{
  "num_hidden_layers": 16,
  "hidden_size": 512,
  "n_experts": 48,
  "experts_per_token": 3,
  "d_expert": 240,
  "d_shared_expert": 0,
  "hidden_act": "gelu",
  "moe_layers": [0, 1, 2, 3, 4, 5, 6, 7, 8, 9, 10, 11, 12, 13, 14, 15],
  "router_score": "softmax",
  "normalize_top_k": true,
  "routed_scale": 1.73,
  "balance_loss": 0.00829,
  "balance_bias": false,
  "init_std_router": 0.00603,
  "lr_router": 0.00149,
  "num_attention_heads": 4,
  "num_key_value_heads": 4,
  "head_dim": 128,
  "vocab_size": 32000,
  "norm": "layernorm",
  "norm_place": "pre",
  "norm_eps": 1e-05,
  "positions": "learned",
  "qk_norm": false,
  "attn_scale": 0.0884,
  "tie_word_embeddings": true,
  "parallel_block": false,
  "init": "uniform",
  "init_std_qkv": 0.0339,
  "init_std_o": 0.0,
  "init_std_up": 0.0339,
  "init_std_down": 0.0,
  "optimizer": "adamw",
  "learning_rate": 0.00113,
  "lr_mult_o": 1.34,
  "beta1": 0.9,
  "beta2": 0.95,
  "lr_head": 0.00932,
  "max_grad_norm": 0.5,
  "warmup_steps": 426,
  "schedule": "wsd",
  "decay_fraction": 0.346,
  "decay_shape": "cos",
  "final_lr_fraction": 0.0,
  "batch_tokens": 262144,
  "max_seq_len": 1024,
  "doc_mask": true,
  "train_tokens": 1226000000,
  "max_steps": 4677,
  "dataset": "wikipedia_en"
}
Below are experts of layer 6 (counted from 0) of a mixture-of-experts language model. Rows are named up (a neuron's input weights, with its number), down (a neuron's output weights, with its number) and show model dimensions 384-511. Each number is 200 + 40 x the weight over its row's rms, rounded and kept within 0 to 999.
Before each expert's rows: a language model's description of what the expert responds to; "gets" lists some tokens that make up at least twice as much of what it gets as of all text. This comes from a sample of Wikipedia text that the model never trained on. Tokens count by the router's weight.

# expert 22
Prepositions after heads. Prepositions linking a noun or verb to its object, especially of, to, in, for, by, as in based on, such as, rescued by.
gets: " of", " to", " in", " for", " by", " with"
up0,239,167,189,244,199,194,213,143,212,236,172,247,170,171,230,219,225,172,203,116,232,148,163,284,214,246,199,208,239,285,188,205,169,194,216,132,234,215,152,223,170,217,161,198,210,202,108,217,198,205,216,171,234,227,244,273,205,240,258,254,180,193,137,237,280,165,212,193,135,156,158,145,159,284,269,283,249,172,178,227,174,263,192,281,180,165,182,148,280,238,189,198,219,201,247,198,143,109,195,197,191,162,215,186,248,174,174,246,217,235,219,220,160,120,184,253,155,243,206,225,106,221,207,201,151,269,235,164
down0,222,197,144,216,140,198,219,173,262,213,203,233,147,252,180,210,196,225,196,268,191,208,133,209,217,168,241,186,227,202,237,281,222,210,144,183,252,176,141,200,130,187,159,266,210,204,212,241,208,247,153,204,222,163,140,197,186,154,280,286,244,171,178,153,148,203,213,227,155,197,185,190,85,255,226,252,204,207,239,155,208,198,214,227,217,207,201,200,182,214,202,176,238,224,247,171,195,202,234,241,154,214,161,178,116,186,181,173,237,292,193,202,219,136,204,199,153,228,227,115,149,199,209,211,131,170,195,142
up1,256,176,173,235,189,201,213,170,197,119,192,213,245,130,178,184,221,216,185,144,256,268,144,234,186,227,206,227,159,247,146,324,159,144,164,234,178,193,273,162,166,223,132,194,199,130,183,200,196,170,169,187,216,194,143,237,194,164,263,129,198,262,194,127,231,200,179,188,149,213,228,111,213,155,215,156,184,196,239,181,186,202,211,178,252,177,157,248,179,132,190,211,277,199,219,239,255,176,163,245,261,220,132,342,247,233,152,176,191,223,183,155,124,203,146,121,274,173,198,212,202,205,265,208,185,124,216,167
down1,168,174,128,195,99,178,192,206,201,230,225,188,236,187,213,207,193,210,202,254,216,209,159,213,232,193,164,181,219,231,241,191,225,240,162,194,213,221,145,207,204,202,158,200,219,245,167,241,232,153,147,159,151,172,228,257,228,169,151,232,209,250,177,225,203,184,184,217,99,217,157,148,155,173,227,231,200,261,191,250,269,227,235,134,169,172,218,244,258,238,344,208,188,195,218,138,198,230,180,215,194,212,279,176,94,173,239,214,152,191,268,166,179,178,221,198,141,219,155,258,236,210,209,204,202,124,272,130
up2,129,210,234,179,216,154,173,182,176,148,186,228,211,228,186,154,170,194,211,208,235,213,182,147,197,137,235,202,245,184,213,210,178,184,131,240,251,225,194,176,194,143,139,247,222,173,195,203,174,134,222,174,192,197,159,241,283,249,201,184,175,191,133,211,245,160,134,209,157,148,226,152,257,211,183,133,215,269,220,134,226,228,247,216,203,181,223,160,196,115,177,187,211,254,310,148,232,202,186,249,199,186,277,169,244,167,214,259,227,164,288,198,242,308,207,217,133,222,178,227,205,196,200,152,198,198,228,140
down2,234,241,228,186,185,269,183,210,265,206,352,169,201,166,176,218,106,252,130,188,297,198,174,202,188,217,183,153,190,190,203,204,224,201,213,180,167,201,203,200,233,162,220,211,205,248,123,249,218,214,131,231,182,183,166,168,187,221,174,189,213,185,171,203,175,184,142,197,226,154,160,265,241,219,199,206,203,227,156,139,202,189,185,279,204,168,200,147,173,250,214,287,212,177,155,225,241,206,218,179,199,186,128,174,192,237,186,181,145,166,151,214,162,201,167,176,170,220,227,132,180,291,230,224,231,214,153,232

# expert 25
Prepositions after nouns. Prepositions, mainly of, in, to and from, linking a noun to its complement, as in Bank of China, University of Constantine.
gets: " of", " in", " to", " for", " at", " from"
up0,250,192,197,217,260,168,243,167,227,234,218,200,215,175,207,226,138,266,119,211,214,250,162,228,216,200,194,211,273,248,185,219,172,174,268,186,204,203,156,121,188,229,182,175,174,200,177,125,109,239,178,229,285,222,208,226,273,123,221,226,249,184,182,208,175,194,213,209,183,215,215,230,178,205,214,212,195,125,244,178,247,278,187,235,228,170,225,229,153,135,142,205,233,209,209,241,219,194,207,244,217,198,186,230,230,240,134,257,213,144,217,230,171,116,183,182,267,172,175,218,203,234,225,250,232,202,130,170
down0,152,120,233,257,220,218,180,167,134,237,213,132,138,83,216,131,232,142,106,239,235,234,175,174,200,168,162,206,153,136,146,180,176,142,195,249,177,243,206,176,210,211,229,213,200,190,293,243,241,208,259,180,191,245,164,175,274,180,214,286,239,256,204,223,207,131,159,245,187,206,203,219,172,179,242,217,205,199,127,245,264,177,242,108,150,152,178,212,235,191,147,198,239,247,144,115,182,235,118,193,200,191,278,216,272,196,140,154,190,193,258,240,210,190,217,174,187,219,223,160,159,142,241,181,164,234,240,158
up1,263,218,182,338,242,153,193,183,230,194,208,243,157,145,207,140,269,191,155,212,234,105,206,218,221,164,242,153,168,271,160,165,171,180,239,246,215,286,276,196,229,178,203,268,184,268,204,131,149,200,130,255,222,196,220,194,219,221,199,205,197,211,208,219,189,253,208,231,242,231,229,235,257,180,133,266,163,190,201,224,206,250,236,206,218,172,191,166,177,187,197,156,214,174,179,195,216,146,183,276,139,215,238,227,263,183,190,189,180,274,237,190,193,186,169,202,210,234,189,191,190,222,242,171,190,250,200,168
down1,213,96,149,203,105,193,146,176,178,217,230,253,179,208,218,259,217,247,185,185,217,259,187,224,255,156,206,155,271,170,235,197,254,231,210,203,222,188,161,193,140,173,170,159,221,198,169,203,218,164,170,222,161,240,319,196,234,210,131,222,117,184,199,205,168,250,199,215,217,206,185,172,135,143,273,198,259,276,205,221,186,196,201,144,163,157,215,162,192,162,235,289,201,179,195,263,197,250,161,237,109,139,213,218,247,267,231,184,182,204,237,182,212,170,225,193,251,199,132,160,225,129,268,218,227,177,237,175
up2,154,173,181,222,204,193,146,165,166,237,190,230,212,174,179,194,197,253,195,184,175,137,173,226,242,218,226,125,147,229,212,189,196,196,267,177,239,185,222,152,166,181,154,196,177,201,225,45,154,177,187,183,117,175,191,211,195,206,189,111,171,168,170,180,232,206,233,235,233,229,208,208,209,204,228,260,219,243,182,149,189,231,200,259,235,174,116,230,221,169,255,236,203,232,215,201,196,227,177,305,271,203,210,204,187,187,198,184,191,156,148,181,236,254,172,236,217,246,213,214,188,288,235,148,174,168,229,172
down2,251,222,159,191,184,200,188,192,295,200,197,245,185,229,207,249,206,209,152,192,294,178,157,163,141,160,168,229,272,153,139,206,248,148,253,179,238,198,246,207,174,195,168,235,176,196,179,263,193,214,209,233,182,138,171,201,185,203,194,216,208,235,186,219,236,166,122,226,238,207,204,125,153,189,274,197,251,252,139,306,209,209,188,185,188,208,206,249,290,206,236,252,215,174,154,211,136,218,233,232,136,200,199,261,227,238,200,203,225,215,254,219,182,195,195,198,187,256,232,169,257,176,200,140,215,219,198,155

# expert 45
Field-opening words. First word of a table cell, list entry or description after a pipe, semicolon or parenthesis, such as Nominated, Episode, former, chairman.
gets: " ", " 1", " A", " The", " —", " Nominated"
up0,206,226,219,221,232,175,123,261,209,254,156,232,190,227,248,226,237,194,182,262,249,190,213,198,189,201,187,197,176,208,174,173,192,209,250,191,231,195,160,161,162,289,190,239,193,272,204,177,189,245,187,199,205,244,227,254,113,210,197,176,277,215,216,242,287,181,212,142,220,264,202,281,299,169,168,182,235,232,221,190,238,136,229,205,227,206,166,195,266,245,192,177,180,255,275,176,234,195,157,183,229,183,201,234,176,245,276,228,212,198,162,226,286,289,156,208,171,205,228,195,152,213,265,251,148,236,248,219
down0,222,264,199,215,218,176,143,250,204,236,225,239,255,222,223,194,134,199,232,243,236,166,205,104,178,202,190,206,164,196,192,152,326,218,136,230,184,148,246,205,220,195,174,184,91,224,252,183,201,232,208,178,233,227,196,222,162,219,240,236,177,192,173,241,204,167,175,234,119,232,186,211,276,170,220,142,200,189,207,174,150,169,209,216,199,252,186,167,206,180,221,197,159,195,173,204,222,178,198,231,210,175,179,107,237,251,183,192,128,118,247,222,114,238,164,311,266,214,247,124,194,219,219,204,194,174,190,206
up1,280,243,279,182,166,204,178,155,209,157,219,144,164,198,256,171,173,139,150,231,211,246,184,206,238,175,177,239,154,277,177,271,203,228,149,169,169,206,218,207,236,198,180,164,220,226,177,241,236,223,279,214,260,245,208,183,156,167,154,188,206,175,245,232,185,251,178,199,209,250,165,181,226,159,186,183,241,235,201,209,186,145,189,208,276,166,205,246,218,248,239,131,144,171,240,181,232,286,170,135,105,189,195,151,154,247,253,260,213,152,188,285,263,210,186,222,198,154,211,164,246,199,131,178,267,217,229,137
down1,238,183,200,223,291,177,193,131,161,191,235,182,224,220,185,238,191,242,227,222,173,174,177,190,182,242,212,135,253,192,254,194,195,164,165,98,141,265,204,221,146,226,241,167,177,183,173,251,293,244,229,250,150,221,167,175,228,280,178,186,74,171,118,197,175,271,171,204,120,212,175,141,177,223,191,142,230,176,192,185,214,169,191,165,183,189,179,211,294,210,188,145,197,218,158,229,182,190,185,213,226,170,251,235,240,245,203,195,240,218,226,196,147,220,224,193,197,173,109,232,194,231,247,167,260,243,263,185
up2,198,216,211,166,199,146,258,229,175,228,143,202,128,225,200,224,207,219,211,229,278,170,200,137,134,238,159,194,245,223,203,172,274,227,203,273,190,194,155,210,215,189,228,202,235,145,211,218,185,267,215,192,221,192,231,243,224,230,214,223,223,274,145,148,249,293,224,128,200,207,179,227,180,147,201,219,152,251,273,199,180,204,263,224,169,173,266,150,213,218,228,235,235,259,170,194,262,137,223,232,159,171,132,225,231,243,201,191,196,250,154,182,217,170,159,272,209,103,116,270,220,185,231,229,153,193,228,281
down2,122,140,208,211,194,248,181,138,125,209,211,212,126,221,218,173,157,154,214,229,208,278,156,215,204,175,208,211,313,248,255,160,277,228,246,225,214,264,241,229,151,198,233,167,281,183,229,218,220,253,252,193,222,173,254,200,256,213,160,198,136,248,205,131,175,198,226,216,220,210,252,208,168,197,191,160,257,253,191,239,256,193,197,201,247,254,217,163,282,142,236,180,161,206,225,147,280,164,215,160,180,212,225,109,154,211,209,190,216,218,149,250,176,209,196,228,179,179,229,207,243,150,261,215,158,54,251,286